From a checkpoint of a small mixture-of-experts model trained on Wikipedia: a sigmoid router, 394M tokens.
Below are experts of layer 8 (counted from 0) of a mixture-of-experts language model. Rows are named router (the router's row for the expert), up (a neuron's input weights, with its number) and show model dimensions 64-127. Each number is 500 + 40 x the weight over its row's rms, rounded and kept within 0 to 999. Numbers have three digits each.
Before each expert's rows: a language model's description of what the expert responds to; "comes after" lists some tokens at least twice as common just before its tokens as in all text. This comes from a sample of Wikipedia text that the model never trained on. Tokens count by the router's weight.

# expert 31
What it handles: Articles in sports text. The and the, plus his and suffixes like -al and -ical, heavily in sports season, league and results-table articles.
comes after: " of", ".", " for", "-", "|", " in"
router:505507542497461482555461491504527473508454460585519552522460471468542487517523518499489482487514470444525474487577455479459545470497486522442505473551489514466483471543451496503491509563478458
up0:511493491503536435472452474458550547513510557635461528514506480479508543510516522439534522515492546456510435503471507505534531525494498543474496527509446472563501458512471423530508485506502460
up1:546505522492493495505490461533602480512589432483580477431475503523455474530479500438471452511514475548463456500486515529512478457462481423523483555508489577497569473533417558569572487500494515
up2:583507509520503466485423473528405466479469515549565501506526514483463504601576580541451499492456521470451440491476525519528522520577508475502449525607515516490489489562459470473605497523493516
up3:570505495530502496588522470510558507570501468539448474454504486388480558507472500549495428509494565529477479492492424488439532494476542416529508463460548575509527522526472531461447517475523456
up4:462513510476510520521578557498464510475523429584502498494438502458474559475499489499517542483508488519573456509562534464535507468509491501420509496458474502525520515525562488425552509437470604
up5:547492490477444553544462575505451560533434475508577459447516469490435514446485533532476535505543492407512475483493544549526524445480457503502499535497491515473448509513509543492519499491490493
up6:498579506533544448467479599513552534467533533542508508405443445530517496445492490523556445500562511542519465521517523546473462453476500435458564482561454487453584498519463527537497478511520425
up7:477585506537545531512459472528527492469487512519447541489451474540518501517512567484561478406464482489418429491524515524450463503539470476480493453502554519495563430531499527500507453531493457
up8:531517520499492449498512540519499477493475443509478488526493496482516490524571493470424508454498549444483454522521500549479505539484573563420538562568405504538465477481485573512497524516578462
up9:551518529513479458478515517521499455455476489568562479517468421525468517494532510451565454545540555444425527542469494544487505557472492505407515528493461456549490472460448501543523525487588534
up10:473482504554442424504534526632482459486501459479482483542428577461519502536489464482499595535527513451545487520497454486495489537528530503459428466506460448552502492443522512542574572579518569
up11:511530508474515562533506452579507501501461525548503478500542508526457467501492579511473429493478543515512452488547473543464443443479406532407474507555504475561563430528477483525559575467537454
up12:510508500463485464530500468567530464560480466486499488529466513474530501481488518461375495483512480465553485520479462426496532442565496417558430417514511470524547501518495460493427472536537474
up13:530543495480457534516533504522512405514462546562570534547495518550445509457551538520486473475502520433557501537513474487562501482507498448465585549487469591492453485506471478477527477460514517

# expert 55
What it handles: Determiners before nouns. Articles and possessive determiners right after prepositions, such as the, a, his, their, its, and Ch/ch word-starts.
comes after: " of", " in", "'", " to", " on", ","
router:514490530555420466523488466500493501545476475555576509501491472439493436492544549428573567478571509463567469472478489484529508437474500479494476471464459470459524480548513525494511519507448481
up0:453491520497510467450514523537491565557491521515464473418438562488534547512470485436499537495622499490498503501467469550505536494525513401522535428537495529454536477489440609448528486549535473
up1:454509491546499517466463477550467530469452430517487456408513462516457528525590516502511498526506551541492513520486505468485506501481574538399498523489493468448419484514477479618535481471497487
up2:467517535523473468515470520523486467527518465521524509491471460498497523408490573499563546529499472406538524508474524472524520540436532454416487410487511483545512446504507523523456490519510479
up3:505468492484499489544537485506598448570484458458542499564513469540405535425416552466508533473554533508511488526466478482446496503453496506483526562512477552568539378509410514474511476534468539
up4:440504519469479479483537486538468511531497478516565496484458439459502526478514569482548533489637444476477458547482504444469536487510517448465532517469474458576437469533514561478471537466543478
up5:543528529464522516546551558493463517425463438512537529467464528485520526475477489469544491530552447469500479505436458467496496478511441545457519496502456424463507427547379567478498464566377508
up6:465531495534519473542456516520477510486523509494468488532544499501510504533472577539511530517482529500423480498456462514409466509536494467436491457535531567497471596460510496455406438498585439
up7:453511507451502567512522471517511445440544515523536425580545469556534558490513562431550541451457469552429459491511523536454470467524449438464553502478503533473532477468441479447504470543477454
up8:531502518501448445466500547435494500528510576479562445510486496497460542469526504463530493517538482480353477550518543503457511502560426468530500530484495533543472519476456567561495529501553508
up9:485515504515440451496436523527497485481546435499464505540566467520494554464583387504470507506474468518485523513521468498553518493495440633412494530539435487436558504508472422517470437560484505
up10:478519538492555550536457480408438513512550552521504528551451463543485514501533375466536458475492489562473540509512494521564490493558464536374515553559497441482502517528439419536465437422458502
up11:496467491489604561526481544499538489489457580521504532563508459467394539505469490510474471544538560557496486539553429570453537457540501458390512490495456530451504466470488496557529483504453497
up12:454477499533517491512576508433538455506508438521561532549448505476413496477468536464490552517558538489484454498461557460479454554568616504463575502501398413538486478586472479493555570502478460
up13:480492530504530488512515498475514472374504463526524478506536548488426544442590543457596497489522509480487489505516577514561513501464478506523535531482446527552556506537522546442498484529484492

# expert 15
What it handles: Field separators, headings. Colons, pipes, semicolons and == heading marks separating labels from values in infoboxes, award tables and lists, as in Genre: Drama.
comes after: "\n", " by", ")", " Bu", " As", "\""
router:500562569487429480551472549556444452554485466586537510459486524458524575476504536435491507456537575479546469558459483403485430461577483473465456486520497526459488468517526559473517576500485493
up0:486461526492476495532525436531432503499492481515560547481456467514515473540486574544490566457529548526542504547443526492517487429577439502526525514525438467484505514496545513514455420500479441
up1:461518538484545513535518507484500495464457506516526500482503471524558529501491513524510492403448411473546499515510465493466414489501450619437485449526541518454481516520510517471497488496492431
up2:510539523441523449507553436537427492416477465505517523440434575463488489533425477522497476496454491471496395492545493513557547501482498559499466480523502472459557529518499540560530520512556548
up3:484491547485451453535458516522501545559479490509475500458509424526528500476546545551442372501523534485518463535567463522497495535547539517524502501555510595478524511452466464404561462487545520
up4:496537542507476449541379499456467529574510591496594514460480528545459499472552603567441466453528523500516475507549472469485487550486508587501524539519504484453460480510534517464520508527455492
up5:468452538525575534487429573488481511483495498496624546459445503492527534550514497580537448495474434500448513490480601465514510491512448505444478460530495527474484514528481503517528509556488481
up6:461533484529509450521478599492462438506498473537542492456536564485509558472535496497544556452544467454477445482483468594496481495607476476449480485484491537519520394496452556463599439481511495
up7:533528482588526459519535533534477521417481533488441536513455483457488512549502548447489594492486488451479480505518520469421466441563465563507404502498500496497509436501486476465522511519591544
up8:464529499503387458557496479546426544514468553523588519474490545529488564506524485431467504528531486459513479545524498506508475485505475534410462518458452524493463399482450426487609540500493520
up9:472532528473475539485548529537564487478496499569513505441486480460463492525495444517490469475539447508407427551487482496518502476545490495516463436509476532556466455491482544510530528442404560
up10:447550550461570565476543498534468525474506505523509500447477512528514526514487459481508453464514472419374526529438463457519512455500478512547461488555422506508522471512471608462481519482446477
up11:495495484587451427557543530489493574496533378531490435420451511444516546550459477441469435500567553514580478551488432495457448491519438518463476479502442515436482448512467513522556468520473503
up12:494476527495517536530490398595502486453532502515482499520476498534508503416527524496589442429497530488463488509541510525499447478566443484505517417484480553529493538495529493444516501471435408
up13:508559514548497471516508515506493546410502517504500462548506507482508465468498494555556421474552455456531513500458536490462513553509450505451488485514456546465485444555490509443550511566494487

# expert 34
What it handles: Election tables, coordinate decimals. Pipes and Swing after party hold in election result tables, decimal points in coordinates and scores, and capitalized syllables like Fa, Na, Bel.
comes after: " ", " re", "-", " f", "==", " hold"
router:559551592470478513585497504471523509496445490543473542475491505507471555496486555415485508433520460516531463573547423523446528514520506481452471414512479457456500472535538542459495495518548411
up0:527506503452455401548463501457428506534523480546483489494506480538444535489467542486455426479487494550530522541471456470495456485493506507531475484524453574494535589557524478470580476537523454
up1:557486525506555418529489512471513532499504566499493529469433354535472543523525524485476460510540495418581515490539551538482518494519491553417431415588528571451509501551476465478514477466466455
up2:528541468516488499544557514441451438543429530464450542472516443507544526578530451487504521497526517547523548468524451515567460453420532565470529483480502478508497496495446526437523571599496487
up3:442567581445419488550536453525449602501473473501511547440443532528491516477459482540459462509544463461484523546484567487505535455575482463497481491497504476391506461518517454499555484534520496
up4:498509522478482428490487566491445583511529522467490545416519525519503501512490494464518525496528535461444564565444467546542445518536466469525482433521446608520475540576502433487517471430521479
up5:492480538436527515590469454452434509535567474514491533560499497520503551526501529498495453472526495548495556537486447456478426471473503541497448472573428395507532466477477453491496542472428491
up6:498530519505501491523435485518517481452456572519437538487502550439509492467488448563516533507541538443500536539479542471408553472545467571457546413538522551469467513472524524498505485558420446
up7:459469511486467523626596433528485495477475489497487519496525521455485482464473526579458505509606484454456510503456495526574555502468474494572533458562475476489506498529457512485441528515491539
up8:472495520517510534508530497506393530524514468525490521523494420432504480457503526509473452558500577492523515518536524489475438522544559454469489458504497512550459528605524534411475481395531386
up9:472543503518521486489516579525563492472493497567544458506495473561543510429534437456578410450434489460544498471503507489456502430508494493485468505484566558493484499475509590582515434467421471
up10:462544510436451403543434591460444547480536488563522560525469478517542529565480504503468503518494536488471438519478457535465458532533496575503492504552467511404490565519497517482575502509489471
up11:480577506525504472447498502484502490540496559544504453455495471436541523482481523493504447498502496458529519529449473438533485506511581479500579436555496463511502447485486604429533563437462443
up12:520499503565544514478457541464545480588471531513481504524491486482588450510453524513589426441467488496457470527530468481541541515428546478545505410470488412421454474511466500519497493484487522
up13:492435537510431495518457539588447525435438472498497607562497537425472580616478493477397492494533454477559477573539482495483475428469513482450506479527456487483543519523537511506583505496510442

# expert 41
What it handles: Table cell separators. Pipe separators and capital letters in sports and results tables, especially before country codes, positions or names, such as DF | JPN.
comes after: " |", "\n", "R", "A", ";", "E"
router:510504535510433482514503560536473500524509473582507531482484501480523533567528511460555499481538483516544464569461442485498417415537499465438489470473520522452464499560477508484496460501458404
up0:500541495492467482474393475515551533585469453475471485481529456504505459474488547613546526467563551417541441457550455479552478421548454461530501440501509489531551531473506464507543446514455451
up1:507437546498530482503549482494495436536488466529536543557446549501542528437484527508512529430476455496493467532527469490468475474495491563516439475500541505479486566536421518512410470451504532
up2:580536518514461470552536464586496488539545580489500523457512502499516506462506563496477587449498508486575486506483439542465456469478526494498520453513475433480535477537509522448524518508579452
up3:513509502485559524467564451488432493539410454560472489525535445467510465517446536502493443430514500494453494494503541529575499438544556545516519515522491511494458488524475483520514489467494504
up4:469502521484462452491517539529450506572456571513504496438525594412542498544480521481477526516499495536496490499469495551479417438550453541512444488575516547537515512493470502471499521464473525
up5:597544519624542512508481509497475552502510489511438495485473489499526472543523564363474504480523512540526526566456502482420496460457512543515493543519454503497489410542498482547564548463580503
up6:463509498504494557540495557534546538528480493529513571567525483425548545558534571420540482496540496576489479531503465509508397416485508480473502412524500476587508455492454509465492478483488426
up7:459459490532468485594497512580487475520508574585541488506489524383498608555526535476484495502542469480525505554460506537493453473489457495426491431550537419542463515554528571528547544532497471
up8:494504507472455492487449580510471574492533475547528442559475486528450424539501505501517525536549496467518548570537514511478481489499447499475531527492454471513475535514534526469518592526561503
up9:533484525452483470551448544550513480474521501560521485532511502434512479532518456455524498492558500512490487590466449453449546484540423548461514487585502536513475496547482482398545487513421474
up10:508458511586482495583477398510550565560481561576543474467473549452489528468472479554504532502567551438518528498603487536465487432478491498464565513544461432492448467548491534529560483529515463
up11:549481492457483530557510520491442556449463461579482547487482508491513512524526521493508491482505459596493518478399505533514510485516439491455517470543453499479467435481497495479533510477468484
up12:458524517589444508467489480516557491465574497543510492487515451525490457472522544467571479491515516537519492537520520467491461569424527494471461514478516523586484522470502548512548459500554494
up13:552539498504534553584536533481531539457520556489502562476510490460499550503421505539524440435501524490428509478416510472468512524438513578501515475502502532497547414457532454477463508559491452

# expert 40
What it handles: The and name syllables. The article the/The, determiners same, each, both, and inner pieces of proper names like T-ru-st, St-e-ve.
comes after: " st", " St", " of", ".", "t", " at"
router:489559557546482489600514530463487464470538546572529503507498442438521462568502508499549535480567499455521538502460545446525483440497478543461483500522480456425505504542516480479496511492486522
up0:493505546466512451599453531506477441474464520495539531491504489498510558551471512497511502470575542440521499498582540482457530449497454548538451486566444517461490438430486541562487509415524548
up1:465519507476463446520458477519548553446475523547601529509543421509501493466509523498533454466487485459469529548388508509508570449591528512492465520522450490528498430504482548561519548476568520
up2:529511510497477439470380478447448474593578529530524506475534535507475511525507504466542514521520540448449439515506528513492519397534534507484462448501492537525462506447486531498502487591495548
up3:537506548500485539534530474570507448506532470501521487433504470423442505548487429465522499499507457500444466503461528441466465489520516509461537553488477483547517533555544473518480528431485524
up4:478467517584478525479496569503499528474508502578511559538530513449496483486488474496495503472509562467411513505522426476537482434540583558465464473504473452504534428449495452463441504575511549
up5:452571531489587457479499409517409479498493585540571533532489540477433582580519500521437473506497525525440472528487531549472435453482547475522540475558479422513477549518522504538430511546449488
up6:525548497466538515610510507531472494515550522498502477470470497489433522514478507470534517483568573498511501527487459389521522558451453550459476520521448525417509561485554537526450574544499532
up7:460511549415523481502511458470498487540549485511445450527483465528465484475496523531512488473525497533511553500484561549580461495558467501475475469491436524476610498402528509505499540507446441
up8:472496511522424489526448535494514471429465521555506517447548443523473456495503520500497504510566568465481514546418557446426533507542456536567533486484481534513522507512445469533511387507465499
up9:553526513468450509492417557516517469573516500601487504481467468538512486441487503549492543437499482455507441519518479516468495486511486521512504462408475526604489507512506491591483513541541461
up10:510515494533498452515478562448518455468503526552476501554507553444452535508506521358470491514524544584476505479484562516530517482467513480441447450578549518486461499518466503474604532537539568
up11:536571532568502546594501537511533500478493475534450480512458474386599496454489514484511465447559515496537442524429472491512543578441462488582572489562495490452439490484530463496476560542445509
up12:486475533528468511557488435522492503517492454517491524522453473389475510498490579558508498521475587432550450465513582518569476474512472556496492509540541494534506520477475509466515473502503516
up13:583579530479447535517482486464455569560514533500536527488510449511506530542539479512513509533559545461497517500491495417485521491531490554377481534512533528429505538462423450466513491480462535